config.yaml
num_hidden_layers: 14
hidden_size: 256
n_experts: 32
experts_per_token: 2
d_expert: 160
d_shared_expert: 0
hidden_act: "swiglu"
moe_layers: [0, 1, 2, 3, 4, 5, 6, 7, 8, 9, 10, 11, 12, 13]
router_score: "sigmoid"
normalize_top_k: false
routed_scale: 1.41
balance_loss: 0.000479
balance_bias: true
router_cosine_scale: 20.0
init_std_router: 0.0125
lr_router: 0.00119
vocab_size: 8192
norm: "rmsnorm"
norm_eps: 1e-05
tie_word_embeddings: false
optimizer: "muon"
learning_rate: 0.00749
beta1: 0.95
max_grad_norm: 0.5
batch_tokens: 131072
max_seq_len: 256
train_tokens: 473900000
max_steps: 3616
dataset: "wikipedia_en"
Below are experts of layer 2 (counted from 0) of a mixture-of-experts language model. Rows are named router (the router's row for the expert), gate (a neuron's input weights, with its number), up (a neuron's input weights, with its number) and show model dimensions 0-127. Each number is 128 + 24 x the weight over its row's rms, rounded and kept within 0 to 255.
After each expert's rows: a language model's description of what the expert responds to. This comes from a sample of Wikipedia text that the model never trained on.

# expert 21
router [106 141 131 108 114 110 123 112 127 114 133 114 128  92 150 149 109 126 156 143 154 106 141 183 169 163 158 106 179 190 125 159 156  90  72 129  94 132 152 145 106 128 126 140 138  95 122  69  86 141 141 116 122 131 148 166 117 122 134 133 168 157 154 106 148 123 121  85 139 135 155 140 179 121 117 134 129 156 119 133 121 153 110  91 148 146 156  94 139 131 126 136 137 146 107 178 146 127 101 135 157 123 123 132 153 108 115  94 137 136 104 103 115 133 110 134 135 113  98 144 138 136 114 115 115 113 120 133]
gate0 [152 123 135 108  95 133 123 151 125 138  92 141 131 153 107 143 157 117 110 127 147 117 152 153 150 122 127 151 150 133 115 141 140 106 124  68 124 151 137  84 140 135 114 114 114 153 179 136 115 104 114  98 121  91 151 113 123  81 175 144 135 135 118 108 171 131 182 138 120 133 114 180 104  72  92 179 112 112 118 131 158 129 102 144 107 114 168 142 107 102 136 125 112 142 114 142 140 145 164 119 144 101 121 102 143 172 123 143 114 119 106 155 126 103 113 156 150  85 147  96  98 159 151 157 109 122 155 125]
up0 [114 146 146 137 143 154 111 111 110 128 106 140 171  96 127 111 137 125 112 126 147  68 139 154 150 117 118 135 110 107 127 125 119 134 149  82 148 134 111 115 152 156 155 126 123 188 196 105 110  87 127  97 130 127 107 127 139 126 121 117 119 140 172 137 159 124 162 134 113 147 117 126 120  65  83 160 115 156 123 125 161 160 116 145 148 155 135 136  84 133 143 125 129 141 148 119 129 126 156 156 159 128 122 108 118 152 146 162 130 112 118 158 120  99  96 104 183  94 183 131 107 145 122 158  96 118 131 130]
What it handles: Inner pieces of proper names and titles after a short capitalized start, such as Ar-let-te, G-able-s, Er-as-mus, plus first-name starts Pat, Dan, Steve.

# expert 12
router [159 132 151 153 156 117  88 166 116 158 120  85 115 123 136 131  89 109 113 103  82 177 147 114 142 104 146 134  91 120 131 141 126 126 174 128  99 150 110 124 144 138 152 134 121 120 114 124 134 116  96  84  75 120  77 138 135 149  98  85 138 143 159 136 142 127 141  82 139 120  89 171  62 123 136 101 150 150 146 129 132  97 110 118 158 103 118 112 126 126 134 151 188 122  68 162 158 121 133 147 160 136 129 143  95 152 138  76 141 102 121 106 157 119 115 127 100 168 119 114 122 148 155 141 128 152 144 112]
gate2 [141 129 136 129 163 154 140 142 111 121 124 125 109  61 145 156 100 131 127 168 108 126 113 127 115 134  98 112 104 131 133  94 143  62 184  90 110 117 109 106 128 143 128 165 140 132 139 118 157  98 117 136 126 179 133  81 122 126 140  95 127 115 134 166 122 187 115 129 120 154 103 147 124 155 151 190 102 126 136 130 114  95 131 127 174 152 103 133 142 136 138 134 108 134 135  96 101  78 105 138 110 141  95 155  91 123  95 151 151 122  84 155 112 115 122  74 104 121 118 117  96 139 120 122 148 122  87 163]
up2 [112 106 124 139 109 151 110 130  99 174 141 114 104 115 133 156 146 125 144 139 170 126 132 131 142 118 100 143  99 155 119 152 106 124 126 115 128 162 132 136 151 128 162 159 102 110 119 122 141 104 130 151 153  71  86 120 115 135 156  93  72 133 138 173 127 169 161 116 111 120 115 113 124 124 132 150 149 137 105 129 162  84 118 122 146 103 103 124 102 152 114 106 115 117 149  76 128 115  72 139 139 111 129 148 120 154 173 133 126 152 129 140 134 120 168  66 147 112  86 136 133 148 129 175 119 115 115 150]
What it handles: Abstract or general nouns after the, a, of, typically in social or scientific prose: rights, evidence, example, research, goal, identity.

# expert 25
router [129 137 164 108 119  89  99 107 130 138 106 131  89 141  91 130 135 134 136 143 120 130 124 155 185 142 158 151 162 163 145 122 109 113 122 155  84 187 142 141 118 131 137 106 108 113 129  61  64 149 119 111 109 153 129 151 116 124 110  82 152 145 128  77 144 124 149 138 142 178 150 139 145 119 143 133 146 180 125 116 171 142 116 126 164 100 153 138 153 112 128 124 182 126 132 160 155  93 131 144 123 166 116 126 134 136 126  78  94 150 129 115 137 138 138 100 139 117 117 130 136 116 106 105 133 117 121  82]
gate0 [172 142 126 178 151 106 149 101 163 117  90 151 151  96 105 118 111 110 147 142 171 167 119 125  82 151 130 148 108 115 145 122 128 141 118 148 131 141 106 120 177 137 119 131 149  90 116  81 140 121 109 149 124 166 153 118 116 130 140  82 103 136 112 127  79 135 164 138  92 122 114  94 142 140 140 157 108 159 157 145 144 133 148  94 171 152 103 100 144 153 123 127 133 121 107 174 113 123 122 154 159 138 146 130 165 133 129 120 169 134 140 145 131  97 107 158 110 147 220 107 142 108  98  88 122 130 148  86]
up0 [124 150 108  91 104 153 136 147  93 112 134 105 114 163 105 115 123 130 116 126 100 147 143 100 135 119 128 120 118 114 158 189 121 121 158  98  95 143 120 108  85 118 146 148 141 139 148 176 118 144 179 110 137  93 108 135 109 110 153 144 154 125 179 118 168  94 129 127 154 128 134 152 150 143 105 114 104  82 114  87 125 150 154 164 121 123 121 133 135 157 161 128  82 151 127 116 159 112 156  86  88 116 115 127 125 135 124 136  95  89  93 160 124 128 139 128  96  97  94 133 129 149 164 106 136  67 132 136]
What it handles: Field names and heading words in infoboxes and lists, often line-initial before a colon, e.g. Born, Died, Champion, Preceded, Personal information.

# expert 24
router [174 108 165 124 102 125 157 121 135 150  98  84 102 181 135 142  86  83  79  97  99 134 112 115 147 130 131 133 107 176 173 191 133 134 125 148  96 135 147 119 129 179 165 132 127  94 108 120 161 117  96 145  99 132  84 120 127 139 115 128 164 139 134 135 184 132 152  65 143 129 140 142  85 158 153 108 150 125 129 123 135 117 115 134 133 130 122  83 122 109 127 159 192 161 121 122 138 105 142 163 141 167 120 120 112 130 138 101 128 133 114  82 158 141 135 156 124 141 105  99 168 196 151 141 122 118 123 139]
gate0 [ 62 111 124  99 139 158 158  99 143 140 108  91 176 146 130 141 110  90 145  87  80 130 127 131 157 117 100  93 126 185  99 173 160 150 139 138 164  93 155 117 150 137 124 125 145 132 115 167 135 107 121 151 135 125 132 147 105  94 149 138 207 112 139 123 148 130 142 127 102 163 154 153 123 137 128 138 118  86  94 123 148 132 141 146 109 175  80 118 163  91 161 132 108 137 127 140 134 134 108 155 117 128 128 120 134 125 100 164 131 154 140 127 156 163 122 137 135 135 123 129 197 145 128 124 120 134 122 105]
up0 [ 91 171 102  97 123 119 137 142 136  87 172 141 134 156 132 138 144 110 127 208 122 121 120 113 161 151 109 135 164 131 114 113 147  93 103 157 146 117 137 146 155 121 100 113 133 129 145 107 130  89 117 132  87 127  93 147 126 126 156 123 129 117 133  95 147 144 166  81 112 158 150 121 172  98 177 145 139 101 135 142 115 138 136 117 142 157 116  87  99 102 127 127 124 118 145 132 153 144 144 127 119 150 145 128 164 149 138 119 136 166 147 177 149 136 158 107 118 137 163 109 134 151 159  87 129 135 193 121]
What it handles: Adjectives before nouns after the or a: nationalities and institutions such as American, British, National, Foreign, Catholic, domestic.

# expert 29
router [154 133 181 112 160 133 125 130 112 165 118 139 127 146 137 137 126  78 119 129  98 167 126 139 159 129 135 150 107 111 128 150 146 117 170 148 104 133 165 112 107 141 146 114 139 132 138 108 136 114  98 103  82 106  78 115 103 135  61 128 184 125 104 137 143 112 150 120 165 138  93 165  71 157 158  83 127 131 132 128 104 102  64 126 158  84 156 130 122 168 140 114 189 148 106 152 165 120 106  88 140 134 107 155 119 153 132 133 107 106  92 100 141 135 110 188  93 158 122 142 132 149 127 106 147 123 171 114]
gate2 [ 99 136 103  59 127 109 142 135 153 168 139  99 123 124 119 136 162 107 109 111 165 144  99 147 176 107 124  76  85 163 162 176 163 101 106 137 134 103 119 140 137 115 148 111 157 144 116 154 159 119 173 149 116 114 133 132  70 126 183 103 118 180 127 113 161 132 164 102 110 118  96 148  93 130 137 126 123  74 166 155 107 123 136 131 102 112 135 142  96 162 115 162 109 129  92 114  95 106 165 119 134 121 114 114  81 155 148 150 124 166 134 135 130 130 132 131 114 129 115 143 138 154 148 120 114 108 157  97]
up2 [154 126 118  78 140 129 110 184 160 143 105 102 142  87 100 131 131 107 108  96 123 166 137 148 127 110 140 136 137 141 137 163 125 155 150 101 124 136 142 146 179 128 146 160 143 159 129 170 148 140 133 100 119 120 140 132 129 134 139  62 114 146 107 164 133 124 161 134 139  99  80 149 158 155 104 116 138 139 129 147 142 138 133 144 134 109 161 119  97 151 102 132 128 121 103  95 135 140 124 119 115 102 131 131  97 103 135 123 141 115 118 149 108 156 125 116 118 111 150 100 106 112 129 149  74 131 150 101]
What it handles: Generic nouns after the or a naming places, groups or things: village, station, band, team, hotel, project.

# expert 31
router [138 129 175 130 173 110  93 124 112 147 113  86 116 136 137 142 105 111 127 155 105 143 128 123 137 115 155 154 151 142 135 104 128 103 144 141 106 146 117 108 141 149 167 136 137 101 126 124 133 124 109 112 101 140 125 162 138 141 121 117 164 120 154 117 181 137 156  92 164 131 120 157 108 132 161 123 125 152 144 151 152 149 105  97 155  98 119 131 152 121 137 114 150 114  77 167 153 108 130 151 162 139 116 125 100 138 129  95 143 133  87 113 136 150 109 162 136 141 116 102 117 154 177 117  69 139 156 130]
gate0 [131 141 123 131  84 115 123 158 117 151 136 136 118 142 112 140 158 146 166 104 148 148 137 146  97 138 127 114 117 213  87 175 155  87 127 165 155 143 135 135 176  92 118 146 135  85 157 132 123  93 148 185 145 109 128 112 132 139 160 144 143 135 129 145 140 118 161 116 130 144 140 173 126 147 115 171 112 167 147 148 139 129 148 115 130 129 128 129 154 153 128 162 141  97 149 100  86 122 125  81 134  85 137 102 139 160 129 137 135  94  95 155 104 136 131 120 141 173 120 189 100 136 152 134 131 124 106 124]
up0 [105 118 147 147 142 109 114 136 166 123 111 125 122 117 149 114 129 142 134 117 147  81 127 145 156 127 127 134 125 125 118 148 140 141 135 115 120 142 136 101 173 132 123 110 122 215 140 114 123 177 101 111 196 130 148 109 119 106  82 141 102 138  87 103 132 105 150 131 120 121 136 126 123 131  96 113 151 160 110 119 122 111 142 101 125 162 130 115 145 128 135 122 140 129  77 124  92 136 138 128 113 118 131 122 102 135 136  70 154 190 137 108 136 117 113 148 141 127 147 131 163 113 120 145 157 128 130 104]
What it handles: Digits within numbers, scores and years (9, 7, 5), and mid-word pieces after prefixes like cre-ative, coll-is-ion, re-us-able.

# expert 23
router [139 127 164 117 137 139 150 134 118 162 113 105 125 145 149 138 113  99 133 135 131 160 146 121 130 112 113 127 107 130  94 140 134 117 133 147 101 124 123  89 148 142 135 107 146 118 106 105 122 117 120  99  93 100  91 134 140 156  97  99 137 112 149 132 142 124 161 117 142 112 119 164  78 174 155 101 142 148  99 135 118 126  81 117 123  81 144  79 152 166 151 196 122 121 110 179 126 121 122 124 131 122 102 104 115 148 132 130 140 117  86 141 119 150  86 154  87 179 104 112 124 124 133 117 157 154 151 114]
gate2 [140 156 154 152 118 113 115 130  95 143 107 148 171 101 110 121 150 108 121 104 119 115 108 121 161 100 134 127 105 164 149 127 137 126 105 111 112 125 143 139 148 152 116 137 119 148 135 130 128 146 152 146 109 193 124 116 134 155 138 116  94 116 121 118  82 130 154 105 115 127  87  95  77  83 135 155 149 173 133 146  98 127  88 129 153 171 150 144 136 118 134 118 137  94 109 127 107 134 130 114 157 137  72 143  94  77 132  98 112 117 114 146 139 137 122 102 121 102 110 126 153  98 149 130 105 141 112 105]
up2 [159  91 125 152 142 129  96 132 146 109 134 150 150 175 155 141 137 145  92 185 126 145  98 102 116 105 142 106 132 122  85 135 103  94 159 132 158 137 134 108 120 119 129 153 153 121 104  93 129 112 144 164 113  71 104 161 137 115 141 138 127  95  61 176 116 157 145 128 124 133 130 102 136 134 107 101 108 122 134 138 134 155 102  90 145  75 141 129 112 154 127 104 146 171 144 126 148 122  91 128 129 184 120 122 130 119 152 115 128 109 124  86  93 124  78 150 133 123 116 120 104 110  82 157 139 122 155 141]
What it handles: Closing parentheses and quotation marks, especially in LaTeX math and after names or countries, such as \right), j(g, z), FRA).

# expert 15
router [125 118  87 144 142  95 136 127 118 133 109  78  98 131 109 143 121 101 131 120 138 106 143 148 113 139 108 125 168 166 134 124 136 125  88 124 156 137 116 126 131 165 130 144 111 138 112  97 137 132 115 135 151 146 120 135 133 139 149 111 150 153 127  91 166 147 116  95 162 136 132 133 148 134 129 159 149 146 130 156 157 163 140  74 160 151 119 131 155 110 125 119 137 121 102 147 114 145 120 155 152 133 108 144 118 112 149 122 135 105 129 117 126 152  98 116 118 124  98 127 129 171 160 123  82 149 135 120]
gate2 [159  90  91  95  88 142 163 117 144 134 109 154  91 101 177 148 125  99 134 123 159 145 104 137  96  99 110 146 117 132 117  77 141 106 139 122 111 135 100 113 137 121  94 122 118 128  96 126 104 113 139 150 153 107 119 186 137 160 156 123 150  72 139 135 128 158 131 154 135 156 135 125 114 101 136 134 138  68 125 131  94 105 151 120 106 135 159 109 106 117 142 147  73 134 167 149 108 120 111 105 125 147 107 165 148 112 153  88 150  96  92 134 111 163 123 153 134  84 161 119 104 122  90 152 141 165 114 185]
up2 [164 119 114 140 111 130 159 121 101 174  95 150 164 149 134 137 115  90 136 164 140 156 123 121 111 149 110 104 109 117 150 116 111 143 121 102 135 144 119  96 113 116 146  76 131 158 158 120 128 143  95 117 132 118 130 117 157 135 111 130  94 115  97 163 151 146  95  86 113 152 119 159 134 124 144 144 143 125 131 133 144 109 193 108 114 134 109 103 101  75 107 124 130  90 147 125 121 112 131 156 157 120 121 105 149 151 152 151 135 109 148 126 127 134  98 129 115  96 147 153 145  96 131 132 145  93  86 151]
What it handles: Sports words (football, basketball, played, contract), infobox field labels (Website, Education, Alma mater) and www in URLs.